From a checkpoint of a small mixture-of-experts model trained on Wikipedia.
Size: 12 layers, vocabulary 4096.
Experts: 24 experts in each of 6 layers, 160 GELU neurons an expert, a softmax router.
Training: a variant of Muon for the experts, 5378 steps.
Below are experts of layer 4 (counted from 0) of a mixture-of-experts language model. Rows are named router (the router's row for the expert), up (a neuron's input weights, with its number), down (a neuron's output weights, with its number) and show model dimensions 0-255. Each number is 128 + 24 x the weight over its row's rms, rounded and kept within 0 to 255. Numbers have three digits each.
After each expert's rows: "comes before" lists some tokens at least twice as common just after its tokens as in all text. This comes from a sample of Wikipedia text that the model never trained on. Tokens count by the router's weight.

# expert 8
router:119130156129143084103135093108117109121126155136135090143152106140115115181133125143120167118103119131104131148119125104119114140148152108127107154122126154150116130145162146103099116102142148119088145122122147124185152093107113132144187111144178111099159098113111062151098131137094142166151138126119133196159120100131117122147167151117123085145136116134125140121127125080114133146127115127144133090100108119158140132133156118127144085141109151155120123124130128162139130108129117123156069181155056147133130104146120153120113103131111145142124143152125135128108112134165127137186088167128160121149120176058121111142133156113131111060095156118142092163074102099144151091140124166115117158115109179105138141110108112127133168138109133123102111167130150118126107139133176
up9:156097123141128120133131161128135103120184144130092129176085146143121118150118123130168126131142096130101112099137126129162144142125091117140110130177125147136138139150192109159126119085136136114115116126093142129162136110129110114150131124135125157122138110110101105129126151063171133124157159098161141125135137114115146138097185125126123104112135146185100135081113152069123124141142098149101085103124136098119100061148107089126077118164142097090132106180117100152124125115091131134132110128174143125167083120108122104123113119136158146096118141174145134111132118116136080123109114131085144122100146148086114105151132125107142117101136126159168130121123180143178146128135140143130133127155158128157147127128146098145113109125116169152157104147102134114153107211100107
down9:093136141121065138118113098174150149144122147081097154102126150144117133103128100114104097110175170131145132135103135104090115089117154115120138103100128113136120148143124143100160197139131113114129155137148132184142138085160102148143082091153105155096097152140129092160139073161069120154108111130154095122137119103147134119103143128169108143164102112122138119131099131157107133113115103101143101120183123191159114163142118135147156139117145126141096143109083143092127143152130150112141106082130133108154123160145138109114111143108137122113141118117174133137143149092131126165153144137159124115082148091142118150075170157136077161153117126139150111108099119130096121161103130139164142178119080122145158152139136133149159126093142096126121117150111126113130144114133122
up10:116098093124107123144137110128125161153142156134176102113099120115144118168155124135127137145107155130144098161116169141114095134142140161091149167133102119161133151131136146097103137074139135142146113114117094173174186107115195100123139127098164109129124173110147071093121174140111118153117102156104167128108141118096123113145098137146161140152141112141121072130130118136083135140107088128143162161115167122100141107129100101088121138123121112128125091104131115158112082146131142137143129122113113152151119103135143122111152120125140138117105145082166160139132083140143161113196101175135095128105160107101114109117128104136138114113139124098122137159100130131144118105120092119155156136114117108139175144125080154130110127121159143143111125140070181135104123184092134
down10:161105091131102116119072118113126119167119112125124140119164158146081154158139089148167121114124112142096137096145128162161156181116155141189091117103121081131152133158144160106103122132141119106140113111133157109127123122163109162114155074103144105109143138154128101105132131114130101120136186104118158095114130144099155117128118153156082148154088146065136122110135104140132169121107145145140171133096157128115110083100150138123122161144078165159116118106113169127091138127122102142142162136146100135099176116132151118121088101127153080187096135107145084126153114104180119124143105118131107142136117108154112123122152113102146128129139148125129149102156099108150133146160141127147166137119144150094139130154135122151159085132125149106115149109129117166121100090085144
up11:137128105125148155116115122088090112147091134167156101154103123122156101145123120134142166125168128100102108137134074139055177128103066084144118133098132058112131151119134150111156176109154134118142152150155128116089100120152114145108150180148130100115122136145116135177103131165119147150113124154128133170124117124139086123103135109158096103099121153129117134116185100109083147158144143152157121109143186127102197114130092116159138156136141145158114136149161113157144180083144119087094141120121135114133093132121108136150131101159143151106133133152149159141115137084119127103117138096175150132114128111140109075105131149132134140112096146124150117123099096124104127146149136119136151147111111137120140148105114096098125117100085148169131115106153119117147144147133140
down11:143109118127133116165117117153123119147132125126159147119131134163068131089105132167103099147136149121129155153092130130060133163135165110140143171119137127142142136134161158133075103120156125142111114112136139109109113142133144116147121128153108144092090119146143083130119147102153112086113131104134130140166094111105135167125103163171117155155129133091111122105145166085158124175114134152104123131157139162146173105145113105096145126119144093157170125137076174107119104131119135140137118064111092123089160123123180141136097171121110144134105159099141078122140164120132115144122129120107173114149143086107106070163177163148142189084086088117129128119158135148083146130132159128147143102106112133097116170123134131126132129096103136116134132138097139118117136116136138
comes before: "| ", "(", "|", "% ", "and ", "°"

# expert 18
router:145120152135117103131103090103109110112119137137141114151175105128120132181102121136130128131107123115110135143123109121140112134156164122105134176126132161136121142141148114107123141082140144151112149150118129135175141107099110132128179124101183107103158117088142087123096136137110157173178118114124134199143128136141121111133170183130131095151127097141147152107106134083118127127126108113138144098103112121128153108130152121108148093111129157158151153126144133124091137109132111119164123148152053142111146079141152152139106098148134134102121136148110098131111110131189138127173104130141172094156140164090123151170099137115140109107091142097133108153057096066144160103129130152105096153126116184124154133098129126098153123130096144119110085151131146113140132134163168
up9:114176113176140145121131142082127129132126174183137148121101162161177128102152119112113165140121150090113104141103142127162111174137139139164139111147139135171148148072130094112139146117128132159113136118173117128097130151095148107107134184156136157158136147138113140139090124139147146138122122059097143108094149109119112118109115119098100129152122140144110130117158152162112172099133129078126140141124105108104141113137089118106124142099138133110110129116114115143164163111162146113125147130148148123155117134130111124154098128094107134084096138141110118097100090148179133094178154078120111117126137079138097089125117130129150124126131172124122145116094121118134113151092102137126089112104145112115103166102138119123176146069113184175161088129127121112128075120124143
down9:137155095116170109112126145122189170095114131105147114145129179136106127131104096139124127152103137102106129089150116158143111126115094141124107120103104136163140128143136141112098065136122169086080144171155161111120096117172130105159075136140141122099089152149133122139107176115147112143146113106091115150181108123163120163126116110129169145124093136116127164124129118132124109100118151144123156142127151190133168127142150087152084111088148175096133153087115099117147125165139164144108139112138119118112148116123130154123111113104089142112111100179127174137154131087120119121130146078111133108150108108097104101132203062118142119128128134101125106150105148111125092130112142157163108113108137116128128146092149115162140163153150153139142128147142148116116136123128115
up10:112142136139150118111130113123101172072155110135129139122139137108119106137100130139165181128138144144112157124129137128180123131110106152153091085161127181129124067123116153144115123142081130108086117116125104126097096110134183107144133111135100110108151115126107146134093131123111119124134131128121096138136177131109102133098126150114165145121163156168081125095167117078123117151145102148103131143120116087095135162118098109110134158157126130103139125116146099127135112154161146165112135132135132149139102139126155135146137145068113102127144131139135122141107156132096158066095108138105138136092075165116109178119107127150110109116103156145148164129126117125132103126222117161096125128111099090104114156126153151140124123103195120125144125158124166103177094139154148
down10:102123153109146152124137134091087131123116132114113133092166119147149096146167109113116169129145128133149105135108119142126163120136130155138104162147150136162125125134111137126176135147134140099093170120165090134198091122101162099169141089162130128167140158085116140096144100116128184124155140107167117134111102140176123147112084142115132124153123144106126143119088203134131128114084134117118157166146094126130145130098106171153126133089171150120145125129112123126123179136088144094138128160131103164133118137109126138110103100116091107139106120148103185151127109093125105105132109125112124142122174126165132127131127129154115121146127109133094140131150134131109163100173113115121130092109132153140089109098131122132155103141108092108131178104114065141057136115090107
up11:094157092120169129105114155130092119140147169164144134129137113150110127162115144134139118135152113160167129123149135118118150112093135122116066151159135119136177126106132102152112128123147089112148122117136103117189142140120100096143152129110093161126080136111126089132117131128155119121126088104087094152128134132081090097115096154156129155132129124162139137146115125132132125103100153164157162125103113114136134075140088121079146133125130114132111158120147155108140107160128118146117118141162113092150115142118128121156116135151149159181131099156150111110084109074147118102138101174125146092168092133136118118140123103106148134090123129148114130111137089141075160149129126145136100162187163083124118127154085173120097111109159141182163110107109085124162159151137094
down11:097147097130098107126121132152134136130185140129155098115154133143160139161139157062071100130167100136109171143170121156102113162107174135125125101104134094151134127135098124107142178123145102136119111149176138142105117089136165133122129130100111102154161138120152112142113150185169162159131123162133112140132076163114105129098117173167128124155083105097144127120128144126108162139130091111108120125117131127093117115115132155111131104116116136137116170146098123124171151101150094126147135145120162131120176111081107128162111116115097119085150151137168106138114125137093160080162143108089123146120163132086098150099146121105127133164117148126100117111108123155135146171109150096146127114153126141115091159131104131121114139082128161116126072102100132082133141147149126
comes before: "| ", "|", ".", ",", "th", "ic"

# expert 7
router:137140124135137086127119126100083176103130154118130074139144120132123115147103156159070134127091131170088144101109153139124109166159167094147094127121137142110108150179118157113103100115120121150105127102117113144149121088128103118150203125155131103064129137119134107163131125153112122157117126141110125157208127110161124110120145131091136088150147157135085141142121128069148145137111139129170159104119083124131109149118167111125153109147105152102072125156137114154150146036146102103143098152175126149136144128162134117130126098133092139160084146152111133140121127147118102096167089149115153103147115118084131124117119139149140125076123145136134144145099122139144128112141146172124109110139103124101147129118119110147108127147104151141111117144138156125143115132101139
up11:124095128086140127105180126097163135123165124121131135064150104140152164147135066113130137053161153120141189141092144104148114158134153109107092104131144140107090106120159100140114180158153106123122137106088094176101120118104155126138115084126164153129143124098113111150138109113106179124100136116129146128130108105158132104117113119134093109102126082185133129107118126114123148145123157138142123128131144125128140145141170092093117100164117136142157144148082131091111112154136113094123108110126143109111160160170103162148115143136120098126131179103120103140112147161150120115097127100105114121156114107122094127104135167153111114144152115157178125155121143121113167134091108092115156153068121100132156121144150139103131108167119110148130154101115153168108138132117147
down11:128100099088183139061145126154124115112117149116059141135151121101123088151153113121117181141104103105138164145144096151152136148131147108147128084137137155114130150151155110134110106146111122117158140165146136158093132158126149104146097134136132185106122132103152151120139119120074160168186144142116137100120098112074136144105142160140135136168133127106111161121098143150129146127131154152110143124125113157100114175104128142119134130107139155088110118120124150110136128115109134139152067149126109139121144124109142083118122119134139118182127089075162097117114151171095150144129121148116159113108098156151128149137111109127113116076099092114106052146111121125113127108116123135154101128135156121199120090154109151114136137157075117133128118161124148117150134165132139
up12:125105109142145106106082113172102108122147122152110102097107127123097122150106142141059208143163152176123114127157162119141149128109118122118086153153109141125149134096060099135130114145151115128140111135142113140130107152081123108087126146108101179071155105149160109124136142095094163165148150155124195153117146124114125091140128172148092117149140125114117133134106106169138150151137104124132116133145139090112150131072142100147100122064144124122165104111128103158134146159131141121117104082125151139115114161127114118123121120075136129093158156136154128163126135132135122103129129109142121125124121142153142143132152140122107101125084147150162095122144097123160144125104114147139117168135130108092151091178102155136098093100136116128138118163170125153155156100119143
down12:143181142126115156092120097165131121131143107145158144120113102121141095134120152094137172131143124135135088129190156166156109164117105126127146110132125099122095122126146107123092138106108140096130178122122133145104107115111188151121107175108167095107117140156151134102117142133092104135158140163051117130139098084125148168121090138157167126128134081135120117126109121144152125116112112084126110167185141082119186114105125129146119093107161133133148126140104114144143083134126141081149138112119138178138119142108084151108124154145161103157139133141110079117081132099090115151139132112155133144170096112166137140161152148132111131125123160115149101132121142151107134109133113125142096111117187149137150146133113122127123156121118109104099144078139146124105161126101077
up13:097126138126109101124131137131130112106145133122091146125131161190153112138109153111145151137074119100115127138120186114124155113162122126090095103129083069124119112116069129104123116113167103142103141136138115166104118210129119171144145140138155128113105083136122097115109087124127129118108143130155162123126144141135164098149116083124087093088088131120104100109119096089134079121154094129134144119153158152126091121174153138132112123130174123146100177116113153168105125110182127182085144142117117100163156138152129150134172151137115147106131134177116128147109124166144157148141105124129133110124127141104123158126083154121116133134103063101111144102129132138165127159139138093117146120126137108179135116098125125118145120148149105135157131104107128131164150098129140
down13:159144120115115105132122136149082147109143115101114158122098126127117158130113145126144117123175150093091112074124144094157121135159136099134093105143130127123173133115143130151137156156101097146092134122143119151097149146112123065120108139137137106132133130140127133167097107082077154180152150098118110137106165097089124113110138171145121156158133131131181148135134144125139101109167124148112124092131138122115091137120132142166099123150106095109144109129122108121075137103139172113113114160132112105103099111132184144119068156116157142162109134126127123144151127113132126127090163113130110135182206140116119105161192116162116145133120129073100113109114107123136146126122142154153131128159157173112124137108169105135130147114098142131104149125210115089120115136113120
comes before: ", ", ". ", "(", "s ", "a", "'"

# expert 19
router:174071174124180146153123134143107087105141154133138119136112126141175125106113123137116109138123132141113157146131123115101137156096106097138126121112128159123131148146140108125128094132127146157194136138151116124147121123104081116115134137070125092137085129183159125143106115126113164089197074121135164135137092133131132123151120141132120121136137102134118131096131159136145124151144112135113131107124143122107122186171135143119146121130160140064095092126149112142167076121079168155086098096138126152136128105120151186138169113124106100125128129111130165164121150116109130125131129129141144131079097147132117123142141138176120124095142141149103139133136063122123085128073060121140107149153094120127101154099116080140113102136121107135104123134109113107164138151137148
up9:146120135123100097076090199127118147132125150104090144157098106102120120118159110149090095114194122098129129067137122130085095131136093131148108095136087119166124111138123126133147141136097132116088129159142169122115119136153172127122117131149120138150131148140140129109141106102145155121127182130123106105179121117113142099133135114098147121103117166128109137129129161125105145146136120163125116128126135104102082129123148121120088119174133119142124110161147178174134160142130140120166125139151157189107120119136114120133152143143165145166143136156065156105153134126122137095068145112104098105161130110089121129121140169136176127115112144077145171158105147169119097116121084107153161136146130129103142175117121150124082093091105113158134113117110123135105145149119106
down9:048143132142144106162102101109138119157115130094129095148136131107081111141124151158162145189149167105164101139106091125164108074172137136135145142162170129139134154133098155121104175100126136108112150096122171097133096100137144138119170107135157123174126131130132124102107108128135118125102160117141129122105129121134084087125152141119094074133093165151100131105099113103175165131141143119120143106125115111108110119100130125113161098134121134094147140124085173125140189111151136141111113142100120091127102136116100102148142142127160176124133173152099120140113119145148097131163109134115122147141144102099148134138125144120131141124119139156097131175101105130138166130197153126140108096133136146069102102110106096146118134176131130131160144166104138149134131104115108
up10:140111129134084128152124187116133091125151135119129116129133160132086085119109127092108132149093146162122101129172111130156088114116128108147158154111108107100091113104149125093142117163155123143123141086124079155116138111149080095130124160127110106114151123126127116099148113115171139097141118164137177145095168082143121130115131126125160106115110151134127127162104134150123093114139158119126119142139155132137127085167109118156118153143107143127092136194125134136072101098068123121099124124110152119155178153133166128126094138132111121114162096143124118102149115142111144136117144125140114161155151138119116101074104140135162136122086139148138197123136118107116126135117140134068117132162153107209125148176108095140132096116101135111185118119122118135136150080138118
down10:126156108147176152116110145134137123165104143116108118101091130083136116084145120115133095112167125125148148172129155131134115110154102171108116152125114149148136169151150101167113084088130140116151178167103101130120160127165113141144132131123105145160094137088130086110117153110144098104089120124133153113147141125113083103159173170130117178117088133147099143119150134156136142130150108140121123139092128131139117137155091134112148121100171122104119103046144139122154124159148133083120082173121120138152063119148116118120179118147118111166130167150129148142127145121146124172159119105101123124111160125149124143142119114158119133088131135082114124110120133135088122102122140086134139119099121137117119132124151120141088115152146151047148114112154129096091160109145165
up11:141094150154147127105168147115145157150149108131119134143154135119125116126123140121128137074107129117126061068143108133139136151115121143080174137134136101129140176080133102102124125103078140140099123177140099149120153105119102135169126125091129099122120135153119108155106158123089141141135081159123112115104167117113107125137125115126136112144119178134150087134179136105127143112098107155127108136140124176105074127095103167137128106143085202108110119163112120166124124126120130179160131139152123105128117098139108133135125171098129087094169125173111141150159112097100142138112118089143138134115101153104156152132129170109128129152123156112144151148077122125125162114159128114084136145132148130160163118148076121114120117120137077176132159090087121134118149114129124
down11:133131140110108121098149159164080129122108103131138159125150171169155163154112134129121115117117139115155097111153140165147143133125106182125133129194131110136097136133115086141172117117106099120128133146140127142107143091124111136158098168120127134086119171121137151153147093131130150118128129089123117115137116138137091193105120085124073103129146118139128092117131073118126115113173095138111068135157064137081130164161125118112154064143105125129114149084131122171130106142135151145129144118141132122113161129099114102129085106160131120120126138159174113141126170124161107149122140114153140130134128125136139138137156140121153134093163069101121122125144136087147161118150140091097124115142131153150175146144118091185103148127073124127104128130095114149127123153081150
comes before: "the ", "a ", "his ", "to ", "by ", "their "

# expert 16
router:129128162145116101112135111138113125112121134139140097135152096140119130178104104133122146131103119122109122151126141122130112108153144112092116162130122147130098153129155121092121130082133149143115132140119141142175130098102102141129174141127150132090141119089133110131105137134126169174176122126120128174139135111140117106128182165129141108148129113139133145127101126090113133139123127121143145080096120114138163139136151099109154082136119153170147139123143129143096107109120110126161083159154074143106148096161152154135107108142128149095111155155115111128093132142202142143171116133128174082120151171081113132158107135107149098079091146090115115159066096081156141103131131160101121161133110182122151148119122108102158119134100134114078093163128183120137129133151193
up9:144097158151068120168103081172099141113124152115132151164157123135134100123142131128140139101124118154128156110156106115179110134156134143118179127132112134113106087139123131110136162092127128118133176157141163101094111168132102096087118157114128140124107146117103114111114119122112162116151154085129149141152112113141127139123100148084136132081112177135139117169137161110074129128127093162146123169106170123138114149155100064126161116110102141124152123119144124150100165159119145106109167080150111139130112147141173158195149112133117133067125139110148118114099113117129142133150119155137131109153136105146101145108125145115117133169123100134162106153160121097092133134099100110116155133113073157121137125109159137158122165064107153108150116151121075116140147137120129
down9:126114136122117156113145145122159154178161130121101142117114111132132144131141107138103130132127136118173121122131152125079114124102148105106127098090143121137068122127118130115118129107133151111116150116122128083125121128162153138118123137094183129091137158096115111131121151095165157152159099147096207143147121126123140125111137136158118133099139091083160107110140108137091166160142133110110128146127154173135138137092171129152129091126117086131059109128136139140131117138108119168113148207127114137089147143101133135139103130110154097131114099127123163104109124119107147151101137088115070115122154130159072129106158159123127121153109151115186082104089179147123144096174124148105115157119116083130151105126115141175183119109137118155132131113140169108119154134124154
up10:130123158145160081131124132106144101079118110107102111122108129130129114103061112117129150138075144186145151107100135111142120137136133138150094112153113108118094105106114120152132147090160133185137118117119093142078120139165130131164132124107168162147119136128124155120088128102097102113182109136130162105115136117089063117177117151098145117125132132127152146109098164094176140143088135124086116189200148103118102120116144132101122112147117165124138148137109147144134128142102171138153118101117146132123138140085173113145125168121162118158118131126174128134105103139129120162146149163116147139175141174147148145106108158123113080116135141101071119151137080132123116149086149108132134134142120141126118102092151175108121145152139151128105131106128135123119132109156129
down10:165152135117121152160141136164126125115115198199124119094094089159171147116083121119146162090140141106154116125106145189094123085139141127127093086165154131108096123123100133118113137133164172123124108134126139145105124113132130114172099106125161147144120162167118114143129134071095144139142135131130108124133084157103104126126108106138155123103114157099072084075151127117138127142126121127111121155169123118139132155141166133123121123108171132120140125166110131145135151133103115105142116083171130096145154152114127151121168133158160131124057105084156098130090145137169118156127152122128098120140095126145140097142146147068151113148124119149119113134163110105113134095109129138127106096137130173131156088115092095170109115129113098128157142139123121153115122114138145
up11:156104134137141122149135172137149091167134134139096122086112099131119111123088082138080104129135101147158140090145100107135121156164099145119123176162154150104135122124119112142117135123103129111124155166148130166088106099113097090131143093153110105115164148113170104087129126172143096141149160096070141136130136123156110123083141094143117160134081153126114130138093139148122128123140103126128128134135093132145140136126156157078107125100134106123148151190115119154073132124115178112124101121122147088160139151175119085127152157113119187103134207141111074134129154120141125123112130123145179114092132107123116162104122136151133132143118085128113137145135124163121157142097146143099122102137126124130110148094135168102121112155116096120149102137105100176114137148135158
down11:135129149095124129144145169166110104141142119099116085157154143088142128112139152125130121161086103133114155123109144119103135134116128152150081139131119131142127137122125111119136121125125143120114124172111099132110088104148153098154109150105144091157109078136185175129139074155115158144135127146156120125080125117122138132115163074129076072081129125117148120125156153114131122121094094072111123109073170155146161074145094163127150122149154122175131135134149139137134143136152135086103149156120116157084099171154159127141130107124111148168141114086169150122107133148138136095114141108151144130070153137130109133129153120117134113115093145094129116142115134145126172130109132117171125158184131160125111097157140111170142124150127078159104117109091105100111149140146147
comes before: "- ", "\n", "| ", "= ", "which ", "but "

# expert 22
router:131129154124124093124123105115105132119132133130142090148165091133114122161122126130132159116098122124110112148135136107130108124172161113100124181136135148123107145120156119094112119081139145145108138144117136127175138099096096137138175139123161124091151106117148092115108141145138146173167115106106148187133140127139113102138173161121141109153139104147124145119099126076119134140120118126149140098106118123139140113125151110113144082123119170166132139123134123141092115119128116112170105160153062147110131072161129142127112105145128160095132150135114111119104109148186127135178106151131167104129134181098111129165120153110137108069097132097120106157069096076162159097131126159102117153126100171121154141112138122111151118114075143124073103169139152114144142141152190
up9:142131100108130128147111139162125124116137130141106124124141137144127155192158172096157140146095100126151118135143108142076117123140195053185118080138101139146136129152152151134109103164140127135090122140147102142127160152136153089141162119163146123135154152156136105129102094129170100112112087121132164110152092147118111119118088145116094166090149163117147105116165107114117175156112102121116097150094136117150117122116134129114166103155154112109113101112153094135098137121151116120146136113143157109157104129115132109133160113146130100089175133127077103144168191131166152119125174102124088111146140123126120129146071106151140141125147134140142098160103128171117126096115104144087130132096130135120136113133081104090104095139119086144122122131150112112140142170113120
down9:098100115100153110152160136163126125051129092179113103151093159116110124099138109094129118126133097078147142115127139144103161136117137088120066105095111155130139111125123103118126088128102151135105105157130124114121152160082104144161144131114090116170073154121161064098110130103142131153129105131151145138149129134132128130132120130160112143172132162109134154127110125140115120149126125149107079121106173154139145097166113120095131149165132144119138141091141100138139183164081112154144088137136127129132096131088127133118127149172154088136122142117152149121161156152110100101131128101105088142112110173129127117152126174134137113127130121161139140158157159153115142134141139153124167145167144098183126165132143139089147157157098136131125079095119127107132131135102087
up10:174098137113173101129124137156097130115105107090201114155117128112155135100159161137110164154140149130134124105092107120127084134140091134154111124097201112106114172177113134138113078141120131153103108136135122125126105122132131113093122157141124130101138139125075076155081128131123153107113139080130129124113182128154159093150106144112133096175146112151103130145161146063164107142159146145112145117157160127143132137134113147068117159120139115117130143163103131116104166113119126146118139167106121106092111071105169122130101133133164139158102139143106090124106134142097104131110150091106119124138167110150145141134161127095084116105090121127130115143150144141121110147117109176128139098136127178129132126130094140135174174126137129090127150137149124120140113141137161
down10:128106128125118130081148129139155151155109100105158131122127136132150106124122134130110095118168120076157113097095150158097109121110171119107150208144164123112137173104123099176158134147133145126107169157147154101130137163100095135115141132130108100124082120134129147113137098126123161139138129121135135155109116132111125165159150137145107142095118099116090124153158117146101104124136111093150147136160120117129125091115170135158149138136113106127145122082109086165156122137144107123187132131130071094097116113098134159187191116126137071116169150122178151121112126122117087121091165139112123122157131092091135160157133109141126149127174155140115112120143122147118154130147115107108052101143107082110149124145151113127104102136142145106125156092147124144096137106123110
up11:163119140142175144128152099135132146131113144117206124084117148161137116149074080142136121135097136122119132131164124143163110150108152097164133149160099124143128127148127122107124148120127094148119131136095126090091125130121168098128108126153160154136122103142109109114112125118122140125161126125118160116113152134095111117136133110090177140124173152089141110107082170133150103135136183143060146083143107123139110131097102102103112092072122096135115065130160146109142127157151138141137159138111106128140150112130065115146161130120160120150089122145123137141132160117170119136117135110152105131114147142149164128134093089123074160169118119149139147140164116120093109096143116099110168090168110121108111132123083093131113115148135109136140130112109178167095112090124140
down11:110133163149141150106133071131156122103085140120138108153110114159106163175104134120117111153097128133138121110143137141127120139137105163107130107117103145102168125135130148105146160103166161150115078139093121118098162121119177115146163135123132076182158150140131114105140144120123139168108130147150135133112155151082149108080136118173109070157106146082141077112136100119137162134114130146171148149178116109135180131074115111099057145112102117125116127111090093123133154128120103106125168131123120129115188135133112142137114120119165152118139179077133161135163119100120121126118125121116154154127134114140088106128139174127120129070109127100120115138134127078137118095157112137133118104142164139097164135141148121112119126158110152131119134175122119174109107129146145
comes before: "- ", "| ", "\n\n", "\n", "0 ", "0"

# expert 14
router:155118148142135118152100099113099152096165165095141062142184108140138127117102113121142111102116143137125155126122100158148105128132109116130152148133095140093113115109151107141117118109145134135122128109149138118134149099129108109110139172139163130126115086137120132113110093135154150124126152108115133097188079117134145107091153138105070143119133118140153154171142131094114116152100118149137131115132120141133139117164141143118121086179094131124098107129148129194133111148139106137105114109167120105131133123122172153153112134143119151099141170112131134133140130113118114104162135104124136131152174165040149173118127183128135122170139118131103108148140124076157162094132144204071114114127122125130111151113069139088141112091101150113131125124136107111130108108146193
up9:153129138137130152107131143105093122129167129090113134141107135105118131150148109164129177118137174160114125132159126114096083152122142133088186185128112161151121165157145140104101155065099137114129105148160171121135121141097096105091159113160159137108074118171071132137156102139116143116174147114144097103115095107137130120131097106093078167111158093111158103162132112137130093143118127088172107108134152156115122133127128140103118168093157077144116112107104134143119107118118124144166117112130142146145120125124124094148121166120140146106154082125117146115143137145137160124089085077141112159072136149157175145126121137110097097112102109110170141144107148121115157107100169163115122120163122133162088146118131147109137133136137118128140098127142133134140152112107118
down9:136108115104137152129143147123126094122133147147081143103076146135166147151141107132154140120102119107064129112119129128133170152176118146116123112150117131123120119119116157185164125123161099096120131163176184134150130134115141146161142084110123132079106130091135149149136164109070130112097144119133175158116180126134125131126128111116136108165113113088110138156108111176106132129118142169103144136125136104144123094116165097101101117108147133116145110113102133161142098145131180131106163127118109127121152139135127120087106128124116113125092130144125107171137143138164166121096141125131138129092139134156093138125101161130087129149129121151134158120134130150159094100142092061077147105117061126142081142110168114108132126107123093138110149202130165158133095139140145
up10:055091092141135169099151151136164157138129108142150107103126134160122097141107075110151111179157123132109129114138162182143131160114123119131168137104126124147120136128127138150099152123127156143136078110174119096190106121093108128135152140108096095120123149124096133159125092129156122110109130163108116135149134114127086148150118166124149132078137139101109150162134144119155129119138120147135150158179165135108115114143157111086133135092122130101106150109185139124132120112134109102128084141135137151132147115115159113146143141113102106133122106111122125117119089130112176061130115152141111125135128101133109130075157151132142119127107126134155149090111156150099132122105109146137072132131138126145088188136138127126116097128141160145152167105120097155188146121207113
down10:088142118140135098185136120153096120139108126139129168137077129121093146125167145133136107162101116108095155159074149118115128163082137130156128111146135170132128138121127109080158147108130137087046133099063103200112148076159153115167079113133112084144119113156100090123148125139125109104122170078158139108112153101127158153161153120112137135125118166124146088107113115154139150120141090128133156101158134133128166132117140158150138138132122174132126106134134098152119160113087121143137098119122119165132126103134138121150128125137136145141152142152136110154062141147149098118130122111132164116092104121126141105139139127145100113132123167074146104115112145169124134104177066097153123130115149126117148108147116152167124130127151131140144097152130147107124133131129142
up11:138097153140131179160121149114132165113112116118145081131120133087110125145079149106085160114144148140097147153102111169121158079135116115157155114109113112139122161127149144141088109134095139151105138133132094151122112115116150168107141095120094167118078120138101092120096124158125144141072112131127081093136121111103105160157122100083099140133154155112134120140137177132136141133115137094150129146169125104129067088113185126125159137099173156137124116177119150153101143145154145154107124128161119122138097102086155125167110119179107119118101113119179188127091121100133135111112141125085152120165145110129138142133167185116110135157138120147127113131136097152114187096122105121140127137126131116115171131124118098109137126142110146114091125101126149149160134126163135
down11:173129106102127152087138122121134158081132139137104134149108159112124102098095150159150141105102084064167139104112141119142146121119172118130153149158151102118130101091160113129122092104084120121107114170137125134171141104107113138110131135156151139099110154112090156173133125152095126129100090171141145119125147119112120126077132132113097179151070127148148122128117165142132121115095107145100137120112143150166154124128085121153120171118119120088087126121121163166151114129154113173170132133165105140145150139140113151121120145125143181126157133093068114148111115133142119130147112078168162085107128124113136097159109100150138130157119146109090101116113189132137159121122138151104122093108108119150138115147159085127135163125171125137155105132151116112152110095130165
comes before: "| ", "of ", "in ", "(", "|", "for "